Below are experts of layer 6 (counted from 0) of a mixture-of-experts language model. Rows are named router (the router's row for the expert), down (a neuron's output weights, with its number) and show model dimensions 0-127. Each number is 500 + 40 x the weight over its row's rms, rounded and kept within 0 to 999. Numbers have three digits each.
After each expert's rows: a language model's description of what the expert responds to. This comes from a sample of Wikipedia text that the model never trained on.

# expert 55
router:465556524469506518456560504545509485487634511509470468453490500478542452475477500512570486540504542522508492471540512489535504456480439459472516540487503591511429503482498455462564628562529465361483454502564474574499468518492548560444483583495498526559488501444477547468519487486505506516471470492473497512514516482499605533497487518504479472475550531476500488523435463504469542483460
down0:500494519520538520479537550460436445528489516470509502542421518521519471479492488574542532495478521530518535552450479511496519516522543545564475486471508512587482516483561526618508541534413535471450497496527552489469557459403425492434442517416526504449504539476490488577428579538501449507462444516491528586587498481488522494482541496473535476499491539531509441564470498515510509458479
down1:476522437441549489585494491512509507501468510483539494415486424565506530549509456492485519507581473478453458515457451468543470479578500481492524496431546530496571457513543515462602406553511448411499422479528526500559401488481496467479571425504467501501546496455498520497451498523566512485466457526518498519449482538503515498490547529472537542509535494514539509544523536426455516510447
down2:428467499525462550447483497511517457545488480546553506494521427532476461429482418513626493463514576462497526496483513495500515499496500559531489557501474541479501463488539518490476415541502469496473442497573466506477507516559473501462487488420540514445481460562473493542497483558496426561495507501494566499488394532464529508511508444468513533475479431499558547583569451517423548477502
Punctuation between numbers in tables and scores: decimal points, pipes, dashes, semicolons, ×, and spaces starting lineup lines after match results.

# expert 32
router:454517505466543570494513512568524480473546521484518491443462478538490473436500556469502474546546543544487459482558481509479486456535413463442539528448519571518471465505458411430534569569498471398499434497490513543459505510434531507474515544509503490533497495478451575515478487524466535481463496520461474504468473530510650528453481579471444463502532497530510475434444448514511497479475
down0:419518519550487516447453487500506501507431489466501471522502610464567516555524541502528510515494490486532494485514492428540505456523493495499504481482442479470465505512546542419512565523490480580474595465530455509493452465477518473484563511588449484553449590549440568492531481466479511556516492493512472499473477443529560492529446517525408503491519499591533429455498463491580528438527
down1:455540568518490501446429480467557486516565492485488458562495462453509520526484514550533563401536493505511581454502443483494515419551456476508477463507566459531450487469491434415507463471561484505528560440555444491494515509497538482442531549470493433513507497513486572479512466501464513518494525478518604533468507467496493524447497478615519432452508489534538490478471476541530440495429
down2:588470519489406455517409544518456448525545483468480570535462491526545539461518570494528492523514526484513464478533509524535522576553427519518453432536484466527490489523554516502543484521572514504426506517449423495464474528520502486480494527443488433500510494547494506498594631537550520516494465560506437462481551537471576509535453500453519509523541469470510516496480578462472532503476
Single capital letters beginning a name or sentence, often after a heading or line break, such as C-hams, R-ose, D-agmar, MPC.

# expert 43
router:425512573477540526489564512563511472427579541543512452417510492482519523459459538488519504506551462532518508434555517467539478443501407482538524551481514604526473435498487495477541556538518449418501499526519518561453457493484558527451518593510507507533507548489481540454511494512535526472462494518468573482508463518544553495473462557503447423504489483561453555488453432518508467468498
down0:553531520483509477438517505533411491482485562474492475532412467574482474503490440542526446559473538544484502559514481500517524484452508510466524474444422532439497533518563495498423487470447501497550411466517566524519484471521483507563523427489463488584521518451530524522536518501421388482468518555583524458487485427557569521495498518520552502425477505513463501479476528451475523506518
down1:455483460553478556471522546466488578428436556550472527417500466482487539478440537455503458500527596478577443512468473555503464458494401515530464508492540496468498538478495500574591526530499470508512497491529492538521562467553500474475504534574530458565513509441422530481490478488464504451467595418471470509582518513487547503467544483534494507501502513456508543514491514559506494499570
down2:566453465521454455601552487517489470538473452442505497521480506500487474546461516547542471539500478449542480570550543445449531566505559507492489543459491496462568520421588482459501490477413474574485485489452592479536456517488517505509417470545493490549490507472528448519540526509484530473492479502499532459514439519564509497449506433533534475537527551449472535566461430569552483469526
Final pieces of nouns and place names right before closing brackets or heading marks: Romania===, bacteria, season 3), Lycidae, istrict, ology.

# expert 52
router:469544532473549515488568503590557519462578535505484479484536508496519447470527538484544507548542479542516549495553547505528490453464443491559466511498499593477521472477530443452517634524471501452498437517457497579545514510428535518416510584518475446513529561466468526467533552481514513442487410490496510506527549465495562508448476509473490448484488475509467450519478446493451565486522
down0:462452523507518566445488398471554546494533422492506512554495467579504438419498437470524492507532445500446481509482526528510447458453466493497520510600424508571455566502547538452513487528525445478557526499495520543534468522507478477469493510524496444494512470435542503404554487454450494577525468487546521556451496456528505533472542425516541480555489491560477511538547438489498499467536
down1:546513525484575524509417539419533490483472434485461472551554497452559462512468471494501476474500454576491475473464431508465512472551556417532544508544507543518510443509555548476498528503474531458537476565448482499505459560539509520530503514548526455444485524462464534462492533546466509484514552494532478454550443567494531488524572546466513485451513649520443447460489540471550483511457
down2:426493530545492514507498470438494521502493471481511486416450434535559471445447553524539494514508510423493505419528436419515462456492497502491458480497448495511479418515464519534493491506552498490519512541494543508551463537510452518448521483528555612478490445488561492558459482499531442525419444528456500506486562517495419456497510471454552542498490485471533523542421476472506422395515
Pipe separators between numbers in tables, commas, and connectors such as and, to, or, as well as, rather than.

# expert 13
router:487560536477540486521498492571523489421572543548444513443516515500526480413516518450528454487491446520525498460571516562536509430506401487541520591448452587503491496522535481524503580514493517439522510493546506549435483470471539527429465591501496472554509496494457549472538472484503438479456453506501518460566474496522567536490486513494437469457501494519438481564440456494485465453507
down0:484503503438522452511548466434570539531468508429561521508504539504591480463518463520472467496493520512465412525434500510507544529479465472544380446506493467445496563529448500475458509476450545561526513548525453462468471559513505499421486529449536567581474449432471459499449546554538471515516528543479531461500517494493538576483497475588449465504490443511450507528543514467459469493499
down1:529558524518445496459519411474531559466499495517574433498531521557534526461536470496547540479470554502513517539433531520486471485532461483497520530479509444488454524442460504514531513455476512458512472536579543463441525497483515451438492453490407499547557569407514448470542509462453413518546492520495414498487483489453524533493531550453440463538447502534486454552572414496516445496502
down2:505499467426475481508463572508554488500501443496394507514559466470572521477467502465407401477479489495505446492468469518468481491539561516552453510477524533544556460541506484566494513533524524575467443440493485482494484483612512448507530468508508479477481571497554500475517499429504541523465508462490492574536498455502520580497527565508419504489526523538533443425430505565487489454497
Pieces of proper names in bulleted lists and tables, especially direction and colour words: North, South, Blue, Green, and endings like Sunrise, Fairfield.

# expert 24
router:420525512464591554523522525529539496440600540537546494454504470495551516444479502509478481524559476509488525475532564488509517475502391480522562554441493527493499506474460463492535593581472428429517492567536546514466504577476523496437501577471511481543514537495425572527480507534488518533479431476499462552490544488558590535491475538525467484496468493538466513510473460536481507531472
down0:471455436540521474509457523500515477548446502510507518511571527534456479541546541487408483463526412485426484514568455460553507545458498551548519537504552376583548460524495512526506494503530529487481484558480504462477476456579545460582518522543527469464438583505485468489480517502524477541503483495502482399500464536522472508543532514463580560527517475500465500434545484558455518527535
down1:502532507561511518504464513464477532437464512517542513517535527522493493445461488519478533583473462510475541459509456377485511462510558474472507508450504488472444482474557471481456445511483529549512439508505498448508514449491532470520481499460474524481519513548469547437509589581438475607506514450506506540548492538559524489509502523535517466509514560393515447530551440412437512406550
down2:493436459545467529554489520534540486512530493499540500485497494541439470463464512502450553497449504528474478558533461450568484410517445509546473505535487581548404523486520558442482527435472500367473484472533541510533459466471496492474410496480551458476516473501459504496496528493505533488457528386529502516574509477484529495504471486493503511517534417560573533490416557508501466550544
Demographic and infobox items such as population, household, age, Time zone: UTC+, coordinate separators, table rules, plus nouns like food, job.

# expert 39
router:468539501442577501520556517554529495484618562518522475475476468502546471451536519488526492575585453516549511475542487520495442448458396497520521578476503515524522452538466480487531576494494413410488434524512544544496499495478539451465523550513500485538468506462494593542500433483510526498457469470513515484507506492558585516486497539551401480460503467480475502464494477539436503509479
down0:526486518567480433527501467470450423464501458504408510450520487511527455571516513470521527502549497536508499511520462530462532585511467450506559434466476472431500490498503467463454533465487459500493458524488576482569476468512462444520586467445557496431471485588482502531537508454435500473472597473453578426527533529481568496514529479487515473553517509524560476433484567534535477515511
down1:565481489468435472450479512512504494456524562503460517430481505486492573503494514490613478458504494503428526550451579521500524493532530563491532511475505475560523427409485477474521475516501572497511524535511607553473434558455506546480455508471534502472484450480539546445525515495517514489553577512511415501544498549542554490470550503448527556592484494479549463531577537503521472488480
down2:448478418532458560540505432406468537492454520456567476461432469548483496401487523496512507478442483543561557492425539421489477497500516520457508564480502485521488487539523538490517510563440472474549523486493468506559489491447548502479452421481521479545499466510537474498494423509514526446553419434470431515486449548573498512485515502495509543463490462414559455490505468476466489506552
The "of" in institutional and title phrases, often fused with the head noun ("University of", "Department of", "Ministry of", "Professor of").

# expert 30
router:459499551446545510493546501588538502509567518490517454464442477504537439437517476510527454540543507535527475499481489505506449462542387453485556545458522585493553465463504450529532531516512414435468416469425475526521494466497532530464498531527502536568486525438458558498525512447458551492481522511445478503516519483518617476484496551512467456494546495473458535510484452572461549461546
down0:456579480577511463409519528609477563519429516475497493455482499532561468464468468532483470446440512495516485610485482474463479511545497528483446548506476425486524491533533511605479449467508491588493529454514518488413545528500548534499458550486488436476553415430466515566492510530579513487561490532548483501509525526508518493516504515559486509445457464497491485481474476518456477490490
down1:429545524520542457451504563468404445472511436406582475543440536466494487527504589523507476479501512487509500503483496512487555464541446485542471534489478562505523459508467465499502506463544565469504502544458596440528512427502512432539522443500411491488474447524515484531469504496576480472473494490407424547503504515553523484490434556453491559464436501487494475479459463468515539485472
down2:552506484514487459565502537498509498526551497617493553483522490564557510458490504519466484562476538501530450504496491549450523496467479485546513503565429498431524600490467483513512545487464462458535543474523408447570492509454550442472554494517498501524501397453555492489526559487479548562504534439498497486473537478552593555473510523455493479464475519567428462427503525523561472510500
K, k, M, D, G pieces inside or starting foreign personal and place names, such as Uruk, Dukes, Dolui, Gandhi.

# expert 45
router:440521522472551522482607526556546509445588502497461468476498460483508513425513515495494445480518495590490548487524520502547516457493410473494521569498497568510532480487470444453508561561498499420523420561462514559440504525478573488448533512479525486523467520495471545538528489460492490528507467472473521510466542578540551501478475550503460415493510557524411479500483469524424533529431
down0:539444474512515521455469499592499525536489492512464476518550459425529478504509468455543535504508524508422526526508561497534417546481488450576471461597464541480501484427519452519577437454485525554496518541498456525497494490530488508512499552544432518524488586520454513448499491479414435437459482445498461450526473460482425466445483525482552468442524522498509551468492456478431493540573
down1:449522475535496578503488468509585506454500591514454452480490526458550444527460444564535509489477425500441558455568526479507532521579507491633468535560439449465423488482463518439485437468470562478503491497576484573487503506461580493571479536477481436494482507505472529477526548504510500426432513528524509488474491545517459536497456520485490495538480535494487498549552473489508458504487
down2:490470496519473455510494429521524508480546419423491542448470500507461470504460503532473507534504451499492499497510498549550536503462476534442462535484501477525473502502423433432400447508486489619508476474528455514547480511509501440491589546452537440489527481487564428501528548509462507594446567445551568499448451500464499556484557510509526510527468513525503420539474542479443458515458
Count words and small numerals before a counted noun ("several", "many", "a number of", "three", "four"), including digits like "3" in "3rd Place".

# expert 2
router:400563550512620518513611584515510502464545476491455479480510518475496466467491522499569461494496457491477529481496502478540465424526471508502454540503492550525513476533550470496518610538481477386482465511528578543524524534484576518416514519492507512551483502486390554509527508457516510484503437508491497475511468503559566540490498532475475440467496508489507484549492480533491522512422
down0:500476548440492525541548473475478517506545486550542475526499455507520475487529479523566482460433471469532547470454549474382508501510538534486523418526533405526478473459550499512465452527539543501490463604539475453477485474530509474435532476565420485501466550569591534544542529498526543522508462470523551564531504586474540492457514488481452516524465473522483535543467589554516523535478
down1:470467482450449471459444460482488467466574517532583522484458508528568440509538455493466605496505501471553483550515506531492506483488500522495488495519459544482453461482484453551540456477519539516536436540503536496465414428497462468565524473458484611497451437514449473480539556478510553494537529527497461513498540536494389526485490514572448497550479565427468518461527502486402495506488
down2:509528449505518503445500544411520524480492484464511557565444474499522488596475517512504479431472605522478518494468485520502492565484445489550508479490564525510521470554555458506492469475388515489483460407512517596494505511508523532474590521470475538490470472506488505464489514508586468463522476570560466539580538442582493506517484567504473476448506525553491467496546532585534499510523
Ordinals and position words after "the", such as first, second, last, and the leading 1 or th suffix in 1977, 12th.

# expert 4
router:437542529461573535512542515521524508464587538523486458482461478561543488452469481445561476516544464513545527464528534482552485437538392510494528577526483558506513459547522441460543552559504439407502445497486497500493511496431488537404526578510485527548542514484469554471519479511442535463503435486520545520497472474569560502429430568468454491487506522515466503486465464518513477478482
down0:522487486518513473486483469530521531505477528512430535537540501492509512445563513430501429463474532478475478505540568478510430513498498564564487520526512467526512541493519484491486529438445447430461475454510497491547463513517503456478564520478525521469521457434558548538512406515420508541388507512606499551457468504536576589516551510511524514514457478491427440526427446433524536480485
down1:455519511473512503475424478484540558499507494509511473521477573450508512444407566427463446537491479508525503479521426519501487515555475461477462482564481567434563527536468530462505456530532427515504502506471447496521481414466440469477501535545528447496501448516560483481467495461386512559470460480575553454498448549494434497516466527488497403504528494484548545446502490421487448519505
down2:539525440567534489481474445486494527482574440545559453482469484536542498492482474470531452429515450464534441539566573486499436473507526519501544490546478510542462479519508519422493541498564431531507502467470467417548397427503473473475526528500542488537557489407569517452494487523415463531513508519535552523508524483474488560505455517478467504534547525437567566508453485462544493478471
Nouns naming what something is, right after a, an or is a in definitions, such as politician, footballer, system, site.

# expert 34
router:485526532469510551507569524540520480525583554471478443512510460479497441421534514507520419556579504528461502472577497496546491517549464467537466607526480581543505438539499438466504585527495455434524466503550514493509464534448567500455514531491493522601524520512445547523506500513465523463477511544503509475474459487498589565523490500488453467476515541521515463582466479521461554438486
down0:572548479563449478496490481501529492486483452471563551455458607510465519463541600489498523473456469504515539505455478498405496426470552525497506461462461447490449439431528442541528506477550560496520561497524408482536501469513462401446526499502542504491480492482482443426529481430557506444490506532463510487474471423470457508471490489522544537505531465498468408514554519467504501488488
down1:485464480483540514484449485470496437542526457415525469500500464578486471497542569507450434573520428487473496502447469559514562426491552495473593549518542487508529440445463497510532555471493482511578520486493441485468501522487493544540520409572510472508485506488524533513511480467458519486454497515501504466451512435425549515498456442559445470564449488495528515451538464578450568448470
down2:519502538420518475528555479528476421518511538481485569474572550522509522533503512502510466504516517480487465461498523444491508482460488525434488475481453460566385517455551493480501512511414474510545463496483609532511474505521505533481484514490549541449444477559524449484452406520473510506516580548537483538531486474496557437457504420518498484557472507485438536536533590481466442592515
Bare spaces, opening brackets and quotes, dashes, and prefixes such as un, re, con, co-, non-, plus the e in Reeks.